Below are experts of layer 7 (counted from 0) of a mixture-of-experts language model. Rows are named router (the router's row for the expert), up (a neuron's input weights, with its number) and show model dimensions 256-511. Each number is 500 + 40 x the weight over its row's rms, rounded and kept within 0 to 999. Numbers have three digits each.
Before each expert's rows: "mostly gets" lists some tokens that are sent to it at least half of the time. This comes from a sample of Wikipedia text that the model never trained on.

# expert 1
mostly gets: " University", "\".", ".\"", " States", " music", "ism"
router:424534509482462447427468521466440497560486527507427424485551534442468533581512454466421524525523497472467446446432432504557482582439513439481463528506486566469504539489465530494485478514587534509443449528492571466454552501432404483443526463573558492555491483471524568487567491466451477489474517542478502578551463468580519549502445542557492480515511488445478520580507500547499552552578504407538544494448479615476443470501472477568506468508489458499519437466520484540519449463563391498460445469484483536497506469522458579465544458463544485499505475485489445494514461472518471405480476497476518527525464478560461455440538520485502490554511541587565441519513467463525511472474532480523528461473499473514462444485500449521500561436484519541515472549464494507512486535570534
up8:496498499561505470469546545507494487499480460564423468539497564459480466447500495500447484536446533499532499540492468493527545443534522479458478495498588558483501508497512462500497605503504498492505458510516499499455433553501514428466435499528525503486489568497496607482501468514511479499486526522495533468570501524450505483496441498552506520446518454527518495488486570506463430530495383510481457521490506496639545498455424571523445500505487500419499538496493498505482433501515508486409523537541422510551514521441510519545517600495574482492618472418505524494508483499463529464499543512515452515482482566534595498571521471520501450487542474484501453476516510479497497507594505543555515468537407484481461507443433463445465543517504499447494483567471493559523506505495498
up9:492522486623438502465509462390448527492495525490474574562490564486489503356499461553503477489518496491539496519490417493514522513539538489511535534483462500502550472475485603528476480477547503483502462538502481484484580515512453526503425482508517429448493479523486506545487448506580500548500493499418504531489462463512460501505486516497522550496494507572471447526421558573502456547525493518517479429506495533503497525496518505486483462489500482536470475480501522377475561478486613455498467515473494586503498515503534510466495461499518497500529516516493583495438442530498439488483520480506432514514493505497507520503500465529519549431505646451480493460506501407515505470514481596463476521460498416532502475515434488496476512490507409399432545503555484580498503512504492
up10:486486496494484489495557501508496512600496509495513489530533439529474470527506502500501476485464496510548345539499479460528456484456535474482564512513553544496467492521533526557454478493510495476512416407538566502495581501434509549507527499512492561500491473522533553529497424501492510462500526593445488431530495502468492495499523511484501354473549476598436457481536492512489497496504557554426495556524523555493562408537534468536527544407502569498574494471442528428562538495481554454550494489505480442549521467516496471494483521473466498459506528506499432511480434513479487448501615426510530508547517557450499499546466504437492543472501462546499528502588499473501507435465577537497489552452503482526494508527530376463462454554522476515450509532430463533506581518426386
up11:525496422461516428490492380487504497549507511496537536480506502571497541415497494453528408353505496536493449498508498558577486512623498541514540507500517524438482519440530508513499552502439485469474467502514545430502510527570505549496605479514533485514539499503501488493387459529393502596488453503435500523550503523457543507506520491538504506499499486468492504557481511492507588475506528511476499539480537493501490531503464543494521471500512523561529519463511503444533429457530487512500500462347458502478517555485527635490460556476456488512453487504495518483484490443491488467558527411487501440497493478476486533429508495547500515506525466510511559511505496487444503502533504501498495432486513454486480494493487402520478549499419510385432510472502453517500523531498572
up12:380497537554512495553558520530486440526481479508519502527540498506480571596584456517498448502605479543489423507428479530501522545486543388506450554480521476500411456494537507466465521489539528490495505548453597533556519497499556489491498442415524507487441548494501439511433506447461596482537422479510507482512504516464558502495598500495514366517537503506491482496462379551505499460475502462466487467502473530467610500491515503580485566508477473500482525550521461496510524484454501490513451449441436474473499466432511523497476490523487459527475452509553517503473505503597500482527533511504476480596489521483420518516398580467502509500556500496502535520403503516475519518498527551495498502529360503468479483480517539558504429522587520601503483500514498522499556474516422

# expert 2
mostly gets: " is", " were", " are", " was", " in", " who"
router:500487531540481407566478531566515548630475517477495511494490464510506467473542527519528507443525561508558454515567438483472455501541568471481487566531478408489520483566505453567490530496502420541504426502549535560532593510434528512477479425505424568474546519546554436508460510538514499512481466523504489509502473445513528429496489497490493501479461502531523511552557515459471467505427511492474455536518468470508562526441561515504475511466525439488488495437431484481489537517521483481561506529544554387532482519490525503482520498433436453459481505532490479422514458504498469525559590480510494528525516620482378511516437515488599485481420488490513527458499557489504518502530561557513521490583494535521594485532612507498565506521448484481468601513479515539521524513486479
up8:388470497441429473504520485486491561491498428488527503456455480457532465444507480507532500513546490600504456469475557495500565511583490551498483476569500484486575499481524508475417502550470483500522475547467469523425422449465518508557605502504457467540495451499555530462500482535488509532513496590518500500622503485471492416486442556526559595537517485471494484511499435482496491493484497498540511567491501467551408532508458479527499506451467495425498483496498484524531533534530533501494502545520494454479501504499501428418393461485518504457461507516501572516518489514469498499518496500535478509488480453487504483493482480502501529481518476521443476493501487472461492412498495551498473507603502482425521476470508523494518478475500468486388532516588363537501589537561567
up9:494505486484532537502515546613497475488456506435508588507558510513520496470573547530509521497457435493487469479491491545507473456500510492509545603526503471483512473495494591575617548492501467523520515528597560501499496555453522507493498487445391507445432420547512554481516497455489496493430522508582476490519499485481468497495408442451493489529540509500503573497461477500485461504462503419520562512503436494437509424471498506521497568466444481473520388433576442508485482496613559550574530540471475532441493540506508510500498502498474411399571518484492488501494559508456481511590504555438493501372549489485470489501485500460504491491500423530505544503489476400534464498408505488533490521512496472546500518494443434524559507540476431507504539515469451445502565473508501
up10:483496494514489491445508488546525493524512442552506499496467468526489462459516508450524494481507516508391507518499500497545449500435504509422500537531495505492515475534525504501496502447507477481447539438501468468494517518392470510490421499567500476489590512481531488469523570544553542496513478485388448541525460461482460544422495510438511496554502493484512538502442555496514541551530429520432457518450449492517492515493451498500507485539451509503575447460479526504545512516514499431560481494497595486493472488514502529498500488456430530501489548500495500631600536531488498462480541459494461497450439545454527502548480548600584530555425496485471517551504494487572516462514504498558484520463554500509392594477512553472460506493497500440500489495479530537491525417569602
up11:395531458477499531469493516579498499588499520480519516534500528502535508483492537422491585526486434491519509546545566498421516447527536461557484478495486538517540569586504487501504434511498476514521508492476567520582475490388494452495499593501470500524504499505503493446477493484468475492512476506524491530464486503465503532493487486497576525544424511468520490408478485566488530468457512562543473501498501530561490529523343468512480551378507490530480396516590502500486522484536493517455429539425497556498442508464526508445473510451548509450471509512550468575496516498432473603495486502514440493471557571410492479456507476518435484417591549493502531544525496412436552474529468536515528456528496450497470490482491498500457508500498495496509497524569494495418472492547452
up12:501503484518476451500518532479495496491455527499494562551494501505496364443498478504490509454568573446526469478528511526517508514510490497504509458497585498455524505507498590488525429476502394481495584493517511491478500557475548522500557478506486494519576487501511551474561517513558512462524502463552403493504503503500450477517474535541502574518442502449534430517442517476498509532528525440490492537512541503587468501526549439494550495498526486496490540475571470484494490498497430520419491597499474450527431543549571481511508504474503525490527489524491549510511533478534468515600599445515480575474470521491488497499547503527495505506499513500436471489475499477399499479479512506518484510496494536528503508491502508458511545528488479435523531469501471536510574458520375

# expert 3
mostly gets: " three", " two", " four", " several", " one", " her"
router:525474501563523508502505470492541532532525480503438510396498475509590493467503558482508442464407515567494472439438498467552579464520494461509422484505471551472543517472507517504462497507420492549498505592546526490480476448481454473562551502526466555495574462456474490511485451444485514499502540488553483468476530439535469492553442427532537411576422476472504432458479584512481545553556482532477496468444468488456477518540521558527460479563546434557493422568510582545460519479516554510504499442504552578524566468422437545420442513512407487525466552484499518457564489539468496518489490509488504484452457501534535482449547574512469490502511495494466420466389458516497519469577476518532524469505561528533580532525515482505565559523563482487459523500490532522555489481492469
up11:500494495560483495495492561505521508508495505449552457501432535452494449524532513599492576501503463434601502505449512458504467476586530506458574499502509502502538478509472516498476546440503499379521503475460485497489466402428544472503493506521510548525429532531461512443498551487498411525508553557481480475447549570529401507516484517483509457496512516516502499508410497510499472465506522515531536497526468491598489538484601462551471462453589444483488446499498490562541510510466485601485518515544487408453504451473489539498520525539499506478443562528580584488452552484532480507513521489506516490593458495461465507471445474502412513463515483482456492448495533582505484495521461493450515497498576487479536509473535559471478501457451455507434500526389455495631452500537590
up12:505510488499479525502513458523498483501490490470474494548501508510507501488570500489492478497519500497523500456492428441491455479540499490513497493500497492499503493466455501499497448493457485497409465439488485506492499567500499428506568497545439437507467496501552542536412497450491521480530555499398487495549462504448565500560496524573524528512498512500522397519514509413411494495563475509474476488488666499490522446485469501498489497568567469469547502494547650505446425532479545484520468473439545497489426502538426552437425481426486547360550515507471416549526439489501500522451504403499541468488484502482487539533508501499558529573497490487524493587467512574515523432508408515534488471494502496507495525529544498474495430545552559545502497467500470511493506500479535
up13:485518516483562489532497507501496470555496403458516513500491468500558423535500510503516446503499495545501478500500473552405496530496598494502572458439559505443525505466477509424562519435532418487523560503479499473471512486468536498501550464495517493537500500502420498550604513434404454493440642454512510471581523457488443511498531494483542482449487432500503479498489495494535536428528518517496509478518523444500512498482554484405517550455497485491502465520484563501488517479476534500491502481566546516495508488495442519489515521502499520549491528526442507426660555497483548511507502496454486542409498485498553473488498525479509467560473532522510481440501508498399627551533516515527478496513542598404465528427497496434474465514527503518507548458431505391490473456471524
up14:499464563514433474489520431511482458456510451468542520481535495453507420522547517498468563500458478472506455502500505484521506519497547504477463536513489551414420526469494497494514449500536462526524479561508561489475429473502499511542488501500473508533505523531471506495504495463498507609562459470487503485417565498492487521514500493514516512495497537486537455518564497505512571505534525519491465443613444482450441456467529504516498468565506472500558456524467447498558456478465475480447504442472497550511453571548417482484521396504528501499529484504469539396464482496448459541509464446516504479522493596529527408506516435491533535570487506468484488564465487563560583448542477478531501500490520462496489574502423547479520539505499508533460494486519378528499530495499466
up15:459519455541499529568547492530502470386519527497464548447513449472536466516500554442509514496501534583514479498508467495540513474483451499495499496545444410550499474516495386471515569441472489500524600482541471548473506450495536425533511517560450536503607476486467435536498503540471491486500463499485501500450483445494499555476521484496512475488431466485419496500524497437503461517475389523513501469493524440497509463425518499487506512517501620523683482382511501498466485455488525545482442521434484462567492483502527487564498536513518515477538496502481558527551496516504445504583457494483562612493541508491508505431522507474421510480502560512539571503507483444534417482500478462505504432539525525499464525443472427508492510518530515513499526475468539492541474508542528

# expert 0
mostly gets: "==", " \"", "===", "The", " ==", "===="
router:529490490493461447442482473443512508433534452494493538536477470470432587579494524463480483537538497448559537487522565511493568416552538519478552482535536480527594444523505519494476496499474500469507442579475496577483486491508554447529515451437537506506549519493547541555598508482441468526416465532525474482483584452559475424494520537411471460490509559562458532490515467521537541498452524511508512533525494419469505553559521515520464540579432510443590519441518486522411531479480528520490449433489457449500488467460518445496505564574543595545495508504500481504468515499444456535471477466539471456504517465453549464492539482502504506453434415532515523510498421428532477519518538490516444501452512558493442539511492424480479451480527516528489513598488476440538458477469517
up8:521501475495451506507506505520492439553509522511535509495476513464493522476470502577427474550506466501529496576500517456487501366481504500505458494413461506540513426476495503432499534472532571452483544507476536462482497499469499501491502508495500498508506500414529500520450500582485491541567444537510494495531506472563471568442491524504549503393497496512499505525471451576503496509498535618510499521490488600516511471484542473441527574431489561508553496369503487513500496541507493505458505541549504491560514498496470540451532537486499574431490632437512498555528447517459501491598538514492567487491520524489484496540469499522476472586479541525489502499495524407426423510375467503518394516547423506504567496549514482505572496491458481516464469466447496494427453435498569
up9:481480474500503493554402499580388525467490427489501473549594406488543495521614469447550502502481485511545574537503496492476543497522516493483497502507485496489484519468425494409469517456579502526512416510498498457503484504565527421522523470476584508470529488574485488472583502502506433527507454513481469500500511372532490601504489448593523518486499440540496516502492500434469528489496500505591569500502514500560448475536477493494525561522507482498477538481472529457462514514488495483496527507515489507488464491507562500484489534501445388539484500517529516499490459497470678496497476502533500498509482493499501510469489479614472539501483442500504597460510476478543503512488500651513511448504496501500466500495492496525521494481461582580473523386490539525511565526503519
up10:471582534550488508471512470477478407487517493501561475513521563481537454536502477481479498545523512495522519482421503422500440497424485497469557509467503500490521516471530494516510518494454494479505518460462457509475471511478488437494497502498494499482531589520610509518495515563513443500501424492484488524522518450543550576521488501437498475522490505487440555553493503509482498557499531461456446538513615509470493416431462537480579386529510563507499562464445477495476578516517585515503445527517500487520495554446490407480440416547469596512549516391546449502519427439542495496418491438479504493460549471503499490493440498580498486503617510462506505496494428492390478445530536556462571457494520499498501581483499503552534507503490473494480488483491425498484429442590445
up11:547487501500503464510461550480489459569509484442621469583487511505503483497499554454598423481502527496547498470479509506461492473593506471533580512597420451465494491468507496493527513510524500511497539491501510459529497500527482483457516418403495500466496412525457496456500489518419459510484490470520579506467501489498518452445555546508501482504496490504480464507500514454498499497486484495507514503516586414473496469572590536557457505455604460447502482495497489515431498540496523484456459513487376513513451483437554478531540499485507542524501522516491490513463502610535494458482520484527513449559518454488475527444504402556465457495574423496482525506437517451568501541492527429509482469436511501496501560519502497437463498531486526461490528633474474485412412493395536
up12:509473541535512498549529503498507597489498439480518502496452485488501529541504500412538433546501507509500540494496553429527484544499529556398511471491568463491506496571519479500484488488477501493494501531507548516524512458553507479602506490488531522493495488613483496506494510508584496557557526503520528496455471463501501499450532605536503521502409545506497514484604573436516506428445463428560568494536607501512490498613489537516518501497486460488490511527415528500529462529549497516535534511499534507519584489459487543552504484520500508526501520561531434553520504393414515517478522436502504474432504498510569443508483534489597533482516554504480509546490513405494515513545488541485491494541462515475500502508480476502453523580539495500493500450519484384411546523473575